Below are experts of layer 2 (counted from 0) of a mixture-of-experts language model. Rows are named router (the router's row for the expert), up (a neuron's input weights, with its number), down (a neuron's output weights, with its number) and show model dimensions 0-191. Each number is 50 + 10 x the weight over its row's rms, rounded and kept within 0 to 99.
After each expert's rows: "gets" lists some tokens that make up at least twice as much of what it gets as of all text; "comes before" lists some tokens at least twice as common just after its tokens as in all text. This comes from a sample of Wikipedia text that the model never trained on. Tokens count by the router's weight.

# expert 48
router:35 76 53 53 48 63 55 53 60 48 61 55 45 41 60 65 45 54 41 51 61 48 60 50 66 35 54 50 48 64 47 38 34 46 46 51 45 49 51 51 43 51 54 44 50 32 53 47 57 44 66 48 58 62 48 41 57 54 25 64 57 57 52 38 61 50 41 45 27 48 39 32 52 56 40 57 39 56 49 67 47 45 51 34 49 47 51 44 58 35 52 53 66 80 39 54 62 43 40 62 62 53 57 46 62 46 63 42 51 48 55 48 61 38 46 45 50 37 52 40 31 57 37 53 50 43 55 25 65 36 68 59 54 68 43 58 56 32 62 64 46 46 50 38 39 65 39 50 47 43 43 53 46 57 51 36 51 47 44 53 42 47 58 48 50 56 62 63 39 37 39 42 39 47 44 46 53 46 60 60 50 48 75 61 44 72 56 29 58 74 39 42
up0:37 59 61 38 62 50 32 35 50 43 34 56 47 25 48 58 52 63 60 66 54 52 52 55 64 45 52 54 42 59 45 47 57 64 48 51 60 39 44 50 51 80 53 63 45 50 47 60 47 43 68 45 60 58 52 71 29 72 39 45 71 53 61 52 52 32 50 44 49 66 55 47 24 48 44 42 45 58 65 61 58 69 58 44 49 49 69 70 31 45 35 52 51 59 48 61 57 50 46 54 46 62 46 39 65 68 47 53 43 52 57 59 57 64 50 59 44 52 44 47 34 57 46 57 43 64 45 39 35 53 60 45 61 31 62 42 50 45 30 41 44 46 47 36 49 51 41 36 43 38 42 51 54 44 44 50 43 49 51 50 44 41 43 36 53 62 58 57 44 41 49 49 68 37 57 52 54 40 55 44 62 44 73 51 39 60 47 32 53 43 50 58
down0:51 61 46 62 61 35 51 59 35 29 60 46 41 48 72 61 60 52 26 62 51 36 55 64 59 52 39 68 52 46 67 47 57 47 33 52 54 61 60 55 62 65 35 40 46 46 41 48 54 47 67 42 54 51 54 56 28 47 63 75 46 57 32 58 59 50 52 48 52 35 41 43 49 41 55 39 51 62 48 50 33 46 46 57 53 46 53 43 83 56 62 50 65 49 47 48 42 55 56 65 53 49 56 51 53 41 68 54 50 53 45 49 38 44 58 45 52 42 54 38 55 49 56 62 39 52 65 46 65 67 62 53 53 43 47 41 37 44 59 31 34 44 57 36 49 50 42 46 75 59 61 66 52 57 67 27 42 50 38 51 39 53 50 46 47 50 42 45 38 43 43 38 54 58 44 46 41 36 44 61 30 46 53 60 56 73 53 55 46 46 61 43
gets: "ate", "y", "ies", "ure", "ish", "ie"
comes before: ",", " of", ".", " in", " and", " to"

# expert 25
router:42 71 37 37 53 57 46 55 52 60 46 50 29 40 63 59 58 55 53 56 64 54 50 54 62 45 59 56 57 49 43 43 30 52 46 45 46 53 43 39 20 37 36 47 59 34 47 50 47 53 60 45 71 63 51 42 32 47 43 58 59 42 43 64 33 56 45 54 27 47 53 40 38 58 44 46 40 62 58 54 53 59 47 43 52 51 60 57 43 34 41 54 64 56 47 47 56 53 45 41 60 61 56 23 55 51 59 57 38 55 47 47 64 56 49 52 36 43 45 50 44 59 46 46 36 43 54 41 71 48 70 46 61 63 28 49 55 48 71 53 65 73 53 49 49 78 48 33 39 30 46 55 52 52 44 39 55 63 48 50 33 50 54 61 54 67 64 52 40 38 48 46 49 44 63 43 59 57 48 44 43 48 47 61 46 64 40 36 40 55 35 45
up0:47 45 61 44 44 42 50 74 66 35 61 50 67 44 47 50 41 33 41 50 55 52 44 38 49 30 49 57 53 57 33 61 43 36 62 57 71 59 61 42 50 54 63 55 53 57 56 53 43 55 67 49 51 63 48 58 69 49 43 39 28 44 54 53 44 56 45 38 47 36 64 53 58 36 67 50 50 34 58 53 52 65 60 35 56 30 48 59 50 47 51 57 30 58 36 44 48 50 46 58 45 38 40 31 58 43 55 50 61 56 57 52 55 34 54 34 50 42 66 28 51 55 52 39 30 43 41 47 72 59 68 59 71 59 37 45 51 51 58 50 46 61 43 46 47 50 49 36 44 43 50 24 58 45 45 46 55 50 51 56 49 48 43 41 58 55 58 40 43 59 53 48 49 40 44 50 63 34 36 48 34 33 73 47 62 47 65 49 45 36 40 63
down0:58 46 54 55 47 73 35 48 51 41 55 51 45 45 46 38 45 55 43 42 35 54 40 41 53 63 58 53 45 54 64 67 42 51 39 40 40 54 44 78 63 44 48 53 51 40 74 55 44 55 48 55 44 51 36 37 51 59 65 57 33 61 54 42 61 52 48 52 43 50 51 34 46 53 42 58 43 52 49 49 39 50 39 38 57 43 41 47 43 50 34 35 56 52 74 57 35 50 60 50 60 54 55 55 59 45 58 56 35 36 65 58 48 61 66 74 59 51 61 35 57 66 43 56 47 70 50 32 50 53 45 35 62 51 42 66 43 52 51 61 29 64 52 46 57 52 50 40 57 50 47 47 41 64 54 69 45 52 66 55 40 38 43 34 66 49 56 65 55 32 42 67 71 29 36 38 37 34 59 58 52 53 54 48 47 56 38 46 45 57 33 51
gets: "a", "i", "o", "ia", "e", "an"
comes before: ",", " (", "'s", " and", " =", " K"

# expert 5
router:37 48 43 58 56 76 67 51 47 43 47 59 53 52 47 64 73 61 44 56 58 56 51 50 60 46 37 69 47 59 36 33 22 52 41 53 38 53 44 45 33 53 42 36 51 55 59 61 43 56 64 46 59 70 43 47 32 43 45 58 64 54 51 47 38 60 33 37 39 47 52 58 50 54 42 44 36 61 52 51 44 52 44 47 56 52 63 47 36 35 37 56 54 61 37 47 66 58 35 41 66 44 63 50 53 61 58 56 30 59 42 48 64 45 53 39 59 44 55 37 45 58 52 49 37 36 59 38 66 55 64 61 69 65 36 56 64 44 61 38 47 79 43 46 51 51 40 32 37 42 46 57 36 41 43 39 51 53 49 51 31 51 62 52 74 59 59 48 51 46 47 44 62 53 43 48 52 54 50 46 49 57 55 70 58 52 42 41 59 52 46 48
up0:37 51 41 42 39 50 39 61 79 46 55 49 51 43 63 57 54 48 53 44 61 71 50 47 57 51 43 56 60 62 71 23 63 40 50 43 79 52 54 47 39 52 54 50 48 60 46 57 49 56 51 58 66 54 75 58 49 58 48 52 62 32 35 72 44 68 37 54 58 60 54 47 38 48 39 53 62 54 66 56 37 47 65 47 65 46 36 38 48 47 59 52 34 55 40 45 50 52 57 49 50 54 61 31 43 51 44 40 40 58 42 39 44 56 37 27 38 56 55 40 47 50 46 46 36 44 45 42 58 39 61 36 44 71 23 53 67 70 63 67 49 61 41 54 48 55 36 43 35 46 37 54 61 48 44 45 61 57 46 54 44 43 73 45 48 42 41 56 53 46 43 41 50 44 53 49 57 45 54 48 47 45 47 62 44 37 56 47 46 46 45 59
down0:43 60 47 50 47 60 40 39 49 51 64 35 45 66 53 41 62 67 39 64 46 59 31 35 60 49 46 70 56 44 49 41 53 43 46 50 51 57 47 43 57 34 35 47 40 65 53 80 37 64 55 45 52 41 66 45 59 52 39 49 62 37 37 44 53 25 52 71 41 56 59 63 70 65 53 56 55 51 58 43 52 43 45 47 51 70 50 36 63 41 56 58 57 56 49 48 53 58 57 56 34 55 48 53 51 33 63 56 47 54 43 62 50 51 53 47 36 62 42 46 48 44 49 37 48 41 48 56 43 36 58 39 53 44 40 53 55 40 38 41 63 55 60 59 63 50 49 50 56 71 57 55 47 35 39 48 40 55 48 53 44 53 57 30 41 72 64 50 44 41 53 28 46 50 61 60 52 49 43 47 47 39 50 73 22 63 67 48 68 55 38 49
gets: ")", "\"", "'s", "'", "et", "),"
comes before: "\n", " |", " (", " is", " and", " ="

# expert 31
router:27 74 46 43 57 65 55 57 52 59 50 55 46 41 55 56 65 42 43 50 48 42 54 50 45 26 47 60 36 55 53 39 40 47 52 54 42 43 40 58 31 53 51 42 34 43 44 55 62 46 60 48 61 58 58 47 47 29 44 55 69 45 48 56 39 53 32 50 47 57 52 52 33 49 44 62 41 43 76 54 50 51 68 39 53 48 68 62 54 51 39 66 53 54 39 62 56 66 38 68 60 67 63 34 56 58 53 47 47 47 40 37 57 58 58 50 55 34 66 38 45 47 38 63 43 58 51 38 61 44 82 48 47 71 46 51 62 33 48 56 52 63 44 62 39 66 49 44 45 29 35 55 44 48 40 43 58 62 30 37 43 64 62 47 46 52 66 54 41 45 48 41 56 47 52 41 38 52 40 59 40 45 54 52 46 42 66 53 44 60 43 54
up0:37 43 54 49 47 45 49 55 62 51 44 44 43 41 49 61 47 59 50 36 47 39 40 49 60 44 42 54 51 42 74 20 48 54 46 59 44 48 67 61 31 37 29 53 71 42 48 58 36 48 70 50 58 37 60 51 37 55 54 35 53 60 42 46 71 56 38 48 48 38 62 55 63 54 46 51 54 51 46 49 45 41 65 40 59 66 63 37 52 53 31 48 57 61 44 44 36 52 53 56 31 56 44 37 35 41 59 68 42 38 43 60 80 57 42 63 49 54 42 59 52 46 64 53 53 58 57 26 68 41 57 49 45 51 42 48 51 51 48 63 51 55 52 56 43 56 43 39 46 53 69 39 32 41 45 54 64 63 45 52 41 55 49 58 58 39 48 40 48 50 55 57 62 70 26 49 47 67 50 63 52 49 42 52 28 51 62 51 58 52 57 37
down0:49 53 46 65 58 47 58 58 63 57 53 56 48 47 61 39 61 51 55 46 50 65 53 58 49 56 49 43 66 41 55 55 40 66 60 47 48 39 70 53 58 37 50 66 51 46 57 51 59 40 46 50 44 44 38 48 46 57 54 86 50 45 45 70 37 50 48 66 47 51 54 50 40 37 54 56 64 41 53 43 42 45 47 44 46 60 36 58 49 57 72 45 62 47 78 45 61 27 42 45 71 45 50 45 49 47 76 47 51 32 44 55 36 53 52 54 64 42 51 31 46 58 31 46 58 46 35 71 45 48 37 52 72 47 61 51 65 42 59 62 43 44 50 58 55 56 49 58 44 37 43 52 33 42 55 39 59 55 45 45 44 32 43 43 35 66 50 46 41 58 50 52 52 50 53 42 54 56 54 45 53 26 69 36 58 48 50 54 23 33 53 42
gets: "ed", "ated", "ted", " made", "born", " known"
comes before: " by", " to", " in", " on", " as", " the"

# expert 61
router:28 73 42 37 46 56 61 52 67 52 56 61 52 50 50 58 63 57 38 44 55 47 53 69 38 55 40 56 51 57 50 43 29 36 59 50 45 51 44 63 30 48 61 45 59 32 62 46 60 54 57 30 57 54 62 46 51 53 31 67 51 52 60 45 45 46 43 42 19 43 43 54 39 54 48 48 58 63 64 44 52 50 56 38 48 59 59 50 51 37 59 63 52 75 45 45 48 43 42 60 69 52 56 45 67 45 72 52 37 54 36 45 54 56 40 50 46 30 60 51 55 59 56 59 48 43 37 46 54 46 66 49 45 68 30 57 57 46 48 54 46 77 54 48 40 53 40 37 44 51 39 48 34 55 37 46 54 70 36 52 38 50 55 69 50 69 63 54 40 50 50 55 44 45 68 38 49 41 45 59 44 47 51 40 50 46 45 45 55 59 38 38
up0:51 55 50 74 55 47 46 60 62 32 47 51 40 46 40 44 74 34 44 41 47 56 54 59 54 44 56 46 53 40 63 52 50 52 51 62 39 50 31 50 34 50 65 50 39 43 36 53 61 61 56 56 40 56 47 45 61 49 45 43 36 39 38 41 49 33 35 31 42 51 42 61 50 53 48 44 53 46 58 41 73 57 44 50 70 48 53 55 59 19 50 74 65 57 52 45 42 53 54 46 49 62 62 56 49 51 63 47 68 59 52 33 42 53 39 49 39 53 64 51 50 67 56 57 50 53 60 50 59 54 46 56 47 59 50 63 53 51 60 44 43 57 49 62 39 47 32 52 39 65 44 54 36 52 48 30 39 55 41 33 32 60 63 59 53 43 46 52 27 48 43 57 65 59 65 52 28 24 63 56 53 45 54 46 52 45 57 51 33 64 37 41
down0:46 49 66 48 53 49 49 58 53 63 45 48 58 51 54 59 40 74 43 58 35 53 52 52 64 45 56 56 51 57 62 49 62 55 44 64 40 41 42 48 58 55 33 57 47 49 51 49 63 66 32 44 49 40 58 55 40 34 67 35 61 57 60 45 55 74 36 48 41 58 47 46 63 50 37 46 55 46 55 46 51 51 61 38 49 29 50 60 73 45 59 69 43 35 54 57 51 52 36 59 59 31 51 39 53 48 35 40 45 52 59 59 39 62 59 24 51 60 43 62 57 65 37 62 63 62 53 39 43 36 37 47 50 27 38 56 57 48 41 50 73 55 46 55 60 55 51 54 41 39 54 57 52 43 57 49 46 37 38 51 80 49 60 36 35 46 42 47 72 46 47 32 45 40 44 45 53 57 42 30 52 38 48 35 62 56 53 47 55 60 42 52
gets: "s", "ers", "les", "ations", "ts", "ars"
comes before: ",", ".", " of", " and", ")", ":"

# expert 24
router:32 60 59 51 52 57 57 52 55 56 57 65 46 58 46 60 68 51 47 45 57 67 40 79 52 40 44 59 46 72 42 40 50 59 47 57 36 56 36 47 35 57 62 41 67 24 61 49 58 51 46 44 55 48 50 53 53 40 35 74 54 50 37 41 57 46 28 26 27 52 62 47 43 59 58 35 51 46 61 46 36 46 63 34 49 59 52 50 38 50 53 58 59 64 28 49 56 49 39 63 59 48 47 41 62 55 53 45 49 46 43 47 57 53 61 37 52 56 56 47 43 49 45 61 45 42 59 47 72 35 56 46 60 58 53 70 51 48 61 45 48 60 49 47 43 57 44 61 32 54 35 55 22 35 51 54 52 59 48 41 28 48 53 48 52 65 49 57 39 38 55 33 53 44 47 50 52 48 55 63 52 32 51 48 45 42 63 37 62 46 43 37
up0:32 56 58 49 66 72 57 75 42 66 41 65 59 55 60 55 52 36 55 52 55 55 40 50 74 26 52 52 48 38 45 53 49 50 47 40 46 41 45 44 48 64 48 68 61 41 58 46 22 59 54 65 57 57 73 45 50 38 51 53 62 60 65 38 59 40 55 43 32 44 68 33 58 46 53 68 53 58 58 59 52 50 64 40 57 49 40 58 52 38 56 45 54 54 42 46 56 57 52 48 52 54 44 50 37 44 43 63 54 49 61 38 54 40 43 31 31 55 52 58 51 47 46 39 57 67 53 48 33 45 48 46 51 56 39 45 51 66 56 52 51 39 33 27 48 56 55 54 33 44 42 53 46 52 57 61 49 45 52 49 47 26 61 50 47 39 56 37 54 51 22 53 47 62 57 52 63 34 55 54 53 50 54 39 60 56 50 35 31 43 52 39
down0:40 47 56 44 72 41 52 43 36 42 45 61 60 58 53 49 53 50 41 39 50 56 42 43 45 36 59 64 51 57 46 46 62 47 65 32 53 21 29 41 49 71 64 66 48 42 52 51 50 58 30 39 56 43 38 66 59 40 48 52 52 39 38 70 62 45 44 46 64 42 56 33 60 68 52 53 26 35 27 53 60 32 49 62 61 53 52 57 28 51 51 63 48 46 50 69 49 49 48 56 55 53 38 53 49 52 39 44 39 50 46 56 48 44 55 42 45 33 62 52 40 49 56 45 40 54 44 59 44 40 45 35 67 64 54 50 62 60 48 47 46 64 50 47 38 55 56 35 45 51 59 57 47 71 44 61 64 52 49 38 56 48 66 63 50 60 45 55 60 42 48 42 50 45 65 58 42 64 30 49 49 42 46 59 47 65 30 57 45 46 43 70
gets: "ation", "ity", "ations", "ions", "ition", "ance"
comes before: " of", ".", ",", " to", " in", " and"

# expert 62
router:11 74 48 43 56 60 63 70 52 39 50 57 50 44 51 53 54 46 40 57 62 46 47 55 52 47 44 64 69 55 45 51 49 56 45 56 54 54 50 54 38 53 54 47 53 33 39 53 52 44 43 41 60 63 49 47 45 62 29 55 41 47 47 49 51 54 44 31 34 26 52 52 44 56 56 49 55 67 61 59 55 52 60 48 55 53 46 42 42 42 51 60 63 74 52 41 66 40 51 48 58 41 55 39 57 43 65 55 55 41 46 43 60 42 60 48 40 53 58 34 39 49 49 44 37 55 56 35 73 30 67 40 46 72 34 66 52 44 63 52 52 44 39 72 49 61 55 37 34 57 33 65 41 49 43 26 50 50 49 47 42 55 60 48 51 65 61 53 45 45 60 38 49 58 60 45 41 47 49 44 50 43 57 34 44 58 55 53 72 48 51 31
up0:38 42 33 45 54 58 33 44 23 53 55 50 59 47 65 42 52 50 50 56 44 50 50 56 40 47 57 64 49 44 63 45 42 59 48 44 55 49 33 38 38 63 31 46 58 61 42 50 53 69 54 55 58 71 59 80 51 54 22 50 41 51 61 28 48 56 56 49 48 59 64 62 44 26 45 48 39 55 65 77 54 60 49 64 38 46 47 48 64 43 56 48 49 67 57 58 53 38 63 58 58 59 51 51 56 58 51 46 57 47 53 60 43 31 48 44 48 43 56 54 58 45 38 41 48 54 48 48 70 35 53 55 51 58 58 45 47 49 32 75 54 56 37 59 46 48 46 36 44 56 46 43 39 54 39 43 43 46 51 56 44 47 37 51 50 52 46 50 39 41 48 37 52 47 57 49 62 32 53 43 55 59 25 37 60 21 67 44 56 60 45 50
down0:54 58 47 50 60 42 64 57 32 37 51 55 57 48 48 51 46 49 57 54 54 55 41 48 45 50 53 36 38 50 47 51 47 46 56 39 36 43 40 40 66 54 52 48 44 61 44 64 61 26 70 66 30 53 44 58 55 45 36 51 56 42 48 37 62 39 60 51 49 53 40 49 62 54 66 57 45 43 58 57 56 30 44 56 50 41 58 35 55 64 61 40 51 63 53 36 46 39 42 50 43 30 55 58 51 53 40 42 42 38 44 50 32 35 64 59 47 50 61 29 44 49 35 59 49 45 41 45 44 61 61 41 32 58 46 64 43 63 62 48 55 46 49 67 35 62 50 43 66 54 65 54 64 52 46 45 48 43 40 66 55 52 53 54 36 50 47 58 53 45 52 63 46 49 75 76 13 52 32 40 61 55 72 47 50 55 52 34 48 63 60 49
gets: "le", " film", " team", " season", " game", " series"
comes before: " of", ",", ".", " was", "'s", "s"

# expert 54
router:39 79 65 54 57 78 54 58 59 52 38 72 46 55 47 62 63 66 56 54 47 68 53 59 55 49 48 55 39 52 47 30 45 63 55 61 55 67 31 44 34 57 54 49 44 52 55 45 52 62 55 45 59 60 55 42 41 41 39 74 62 56 37 43 54 52 42 42 32 46 59 44 43 34 57 41 52 49 58 56 39 61 59 50 38 55 46 52 47 39 48 65 56 72 50 52 53 63 51 44 58 48 46 42 55 40 58 42 39 66 57 39 53 45 64 44 43 51 54 49 30 50 42 46 30 45 56 26 53 45 65 47 55 59 34 55 57 62 62 49 56 64 43 46 45 68 32 54 47 37 44 40 41 51 50 41 58 58 23 52 48 59 61 43 56 59 47 64 53 39 53 41 45 45 49 53 55 53 45 39 49 52 54 53 45 53 62 39 31 65 25 41
up0:49 44 42 55 52 48 36 71 43 49 44 45 60 44 51 70 49 24 39 58 60 54 52 48 62 50 49 51 50 61 49 69 44 52 65 26 54 51 43 30 59 68 55 55 69 38 65 58 35 58 43 67 78 55 52 43 57 50 43 49 57 53 57 66 53 46 48 39 44 55 45 48 44 62 34 69 39 41 66 47 49 38 50 52 51 63 50 38 38 41 47 49 32 59 49 43 51 44 46 53 48 48 54 39 62 52 41 50 47 52 52 59 44 48 50 37 50 61 61 60 59 41 50 57 37 49 56 51 55 62 37 51 43 59 58 37 62 56 57 49 46 42 61 64 54 52 59 46 41 39 50 53 33 38 53 24 61 47 46 42 50 53 60 50 42 39 57 61 62 40 58 34 38 56 74 55 53 32 34 48 38 30 61 53 39 23 76 50 50 50 45 55
down0:60 34 45 41 56 70 52 49 61 57 37 49 60 47 57 55 52 54 55 53 47 57 64 38 39 56 38 43 41 53 50 75 52 51 41 31 52 55 46 46 79 49 60 42 51 53 51 63 46 56 52 42 50 60 40 36 47 54 37 40 60 43 68 43 48 34 59 41 26 70 62 17 38 41 34 62 57 60 57 63 49 40 50 60 67 61 65 52 46 41 49 66 43 43 39 52 57 60 50 51 52 53 71 55 57 41 28 47 52 55 42 50 46 45 39 53 54 54 42 38 32 31 59 54 50 47 33 63 50 56 54 31 35 44 44 61 56 57 62 33 36 33 48 40 33 49 57 53 43 69 42 46 42 61 50 43 52 43 45 60 48 49 60 49 48 42 66 50 69 40 50 48 59 51 60 69 50 57 49 47 50 45 53 47 48 53 45 38 55 46 30 49
gets: " (", "\n", "-", " (\"", " Out", "iment"
comes before: "-", "\n", "=", "born", "19", "M"

# expert 44
router:34 61 53 44 52 54 52 39 55 37 54 54 50 46 65 76 73 53 52 52 51 61 47 45 43 39 52 57 65 62 48 27 43 57 47 60 50 46 42 52 33 51 45 35 47 50 40 63 63 44 50 58 61 78 47 50 45 50 43 56 40 43 45 48 41 38 51 51 53 47 55 46 41 46 46 49 55 55 46 50 39 67 60 36 49 48 62 46 63 29 52 56 59 65 46 52 44 56 53 61 69 55 51 42 53 69 54 51 41 66 47 59 49 53 52 45 39 49 55 60 30 54 43 60 37 47 58 37 58 39 77 53 47 82 41 59 63 61 62 65 53 49 51 42 49 48 49 34 37 41 27 52 43 38 38 38 50 72 25 36 43 61 43 45 59 54 64 51 54 44 48 49 44 45 66 59 38 44 41 45 49 48 57 45 47 48 51 26 54 57 33 39
up0:36 55 49 51 50 35 50 53 60 64 33 58 36 41 62 57 59 58 40 62 65 34 50 67 51 49 39 34 58 55 51 66 48 37 50 42 45 50 62 39 61 54 62 43 56 47 53 38 47 56 38 27 52 68 32 47 56 50 42 46 51 61 56 47 50 49 50 46 51 40 63 43 39 66 34 50 35 50 40 37 54 66 68 58 30 40 22 64 33 54 60 37 49 54 40 49 50 48 41 65 63 60 51 38 56 46 51 43 46 64 37 48 53 36 53 52 41 51 62 55 60 65 47 57 57 70 61 35 53 36 51 53 64 51 50 62 56 29 66 50 32 52 52 56 55 57 46 44 51 43 38 53 40 46 45 59 39 37 54 48 51 52 44 73 42 57 44 54 71 61 58 38 47 48 49 67 56 50 44 69 53 28 35 36 47 49 53 58 50 47 46 61
down0:68 49 42 64 49 57 40 66 57 41 36 54 48 58 42 50 71 38 43 32 53 53 44 51 51 58 48 44 59 38 66 43 49 58 61 41 60 51 59 60 75 43 54 49 54 45 61 50 43 22 64 58 62 47 83 46 39 46 59 39 70 54 55 41 57 43 65 35 56 55 55 49 58 57 65 51 50 62 46 53 52 47 53 46 72 51 44 43 38 53 54 60 49 52 36 54 62 55 47 42 46 46 58 40 60 59 68 49 40 46 40 62 50 42 51 49 59 47 52 50 24 45 24 24 35 53 48 54 37 52 60 60 56 48 44 34 42 53 55 59 59 49 59 40 27 48 50 46 33 60 48 38 61 43 49 61 38 53 54 47 43 44 46 36 57 49 38 63 44 55 56 72 47 35 51 58 29 46 47 39 47 61 46 59 43 60 41 60 61 50 47 47
gets: " by", " on", " with", " from", " at", " in"
comes before: " the", " a", " his", " he", " an", " their"

# expert 60
router:38 61 56 45 54 68 71 52 51 55 63 56 46 47 38 69 67 59 38 48 50 56 48 46 51 30 55 51 56 74 48 32 37 64 65 52 48 54 36 27 46 57 49 42 64 36 52 46 51 41 49 35 57 69 59 43 45 57 26 56 38 51 47 45 55 47 39 45 51 49 55 49 44 48 44 39 45 58 58 57 37 74 34 28 46 46 63 42 49 39 42 58 59 68 50 54 61 64 46 56 56 36 44 28 58 50 54 50 52 57 53 51 61 54 66 38 48 43 58 45 44 56 31 46 43 54 55 47 54 59 59 42 54 64 34 47 57 47 73 57 53 59 35 55 39 52 48 45 40 46 31 51 53 53 54 28 52 73 48 39 43 64 65 44 56 64 46 55 26 28 47 46 54 51 59 51 48 47 49 54 55 49 54 54 42 56 47 26 62 45 46 50
up0:35 41 35 51 43 52 48 62 67 42 39 53 54 53 37 54 53 58 63 57 55 74 46 49 67 45 30 47 64 62 61 64 44 61 57 66 38 44 39 56 48 44 36 58 49 45 52 48 57 27 48 67 44 41 57 46 41 45 41 52 62 57 45 48 55 65 37 46 41 52 66 35 41 60 61 44 51 56 52 27 46 63 58 38 45 55 40 34 67 60 66 45 51 57 51 40 49 55 33 60 54 49 57 56 52 40 56 48 51 61 51 57 35 41 51 37 45 58 61 61 38 41 54 43 37 53 52 54 49 45 46 44 45 69 48 32 49 62 35 69 57 55 31 42 47 48 38 45 42 59 48 42 44 72 52 37 57 45 42 40 43 64 64 45 61 46 63 58 50 46 52 48 58 71 56 41 71 67 59 33 53 70 35 54 52 29 42 43 59 53 59 45
down0:43 71 52 46 57 37 63 47 63 53 40 55 48 65 52 54 51 49 41 40 38 47 54 56 56 46 50 58 58 58 42 44 44 54 55 53 33 47 42 52 45 41 50 56 67 49 62 46 42 44 45 44 45 46 60 64 62 55 42 48 54 53 43 47 35 49 37 35 72 46 45 57 48 49 46 52 53 35 38 48 47 42 50 52 42 46 46 53 60 49 71 45 60 76 65 60 48 59 62 58 35 51 55 55 45 52 47 55 47 52 46 60 55 27 55 64 67 40 37 58 63 31 26 57 50 38 69 46 43 41 77 34 43 41 29 53 44 36 47 50 47 50 64 39 39 52 56 40 40 38 51 43 64 55 38 71 38 78 66 57 52 55 51 43 46 44 31 50 36 64 53 63 62 69 37 53 39 42 43 51 45 40 43 44 39 60 39 47 36 67 51 50
gets: " in", " to", " of", " for", " on", " within"
comes before: " the", " a", " be", " his", " their", " its"

# expert 63
router:32 59 39 43 74 56 65 48 66 63 55 66 49 44 40 58 69 58 66 49 55 60 41 49 55 41 58 56 59 47 49 25 49 58 42 54 45 46 45 36 45 49 54 39 54 46 72 42 48 51 62 49 81 51 36 54 49 41 32 58 57 45 42 42 42 50 45 34 45 47 60 51 36 48 55 50 47 45 54 55 40 61 44 32 62 46 61 53 42 44 40 68 61 60 40 55 50 55 63 63 66 49 63 47 53 44 64 38 49 57 52 47 49 55 60 60 49 39 68 49 40 48 41 47 35 55 47 37 61 43 58 34 59 67 47 47 56 39 63 58 52 68 34 39 52 51 36 35 35 41 46 36 48 52 43 40 69 58 46 39 52 41 58 49 56 46 57 69 43 32 51 30 54 50 51 48 47 60 59 52 59 52 50 68 42 40 64 21 57 52 41 47
up0:46 49 66 40 47 61 39 62 55 64 48 44 56 58 42 57 61 50 51 46 44 39 42 67 53 38 65 74 59 63 32 45 41 69 48 31 63 46 44 48 51 36 47 30 55 41 67 48 54 70 60 41 59 59 47 33 59 58 60 64 44 50 49 64 53 43 44 53 42 45 37 54 51 77 45 58 50 45 57 47 46 60 53 39 51 55 36 56 38 40 53 56 41 50 53 52 40 52 40 40 49 46 27 49 42 49 75 36 44 48 44 45 57 49 50 53 64 47 43 55 53 53 38 48 47 57 56 42 50 35 61 45 48 61 46 46 65 54 75 54 37 67 40 49 37 51 36 36 53 49 48 39 47 50 48 30 49 48 45 50 39 47 50 44 56 62 35 66 38 48 49 40 62 67 70 52 51 49 53 40 52 44 51 61 30 72 57 41 72 50 45 28
down0:47 55 51 57 59 39 50 57 57 41 51 40 39 43 66 62 26 33 36 49 48 66 52 48 40 53 64 53 53 42 56 46 56 45 44 64 58 57 48 54 39 53 50 68 49 46 44 73 49 60 64 46 60 48 77 39 34 61 52 35 35 62 52 44 41 53 57 29 47 59 49 62 35 51 47 46 51 39 57 58 43 49 60 66 53 46 71 50 48 55 30 61 58 44 66 43 57 47 55 48 58 56 44 52 46 58 56 69 54 61 45 50 67 48 61 49 37 44 45 68 39 51 38 56 56 54 48 41 40 44 64 49 52 40 50 58 59 37 46 58 65 33 41 36 49 47 55 45 42 55 52 46 36 24 51 66 57 64 41 46 48 54 52 27 39 38 47 57 49 49 54 48 53 55 48 67 26 30 60 50 73 47 52 49 43 32 49 55 38 46 75 47
gets: " was", " is", " were", " are", " had", " has"
comes before: " a", " not", " been", " be", " also", " the"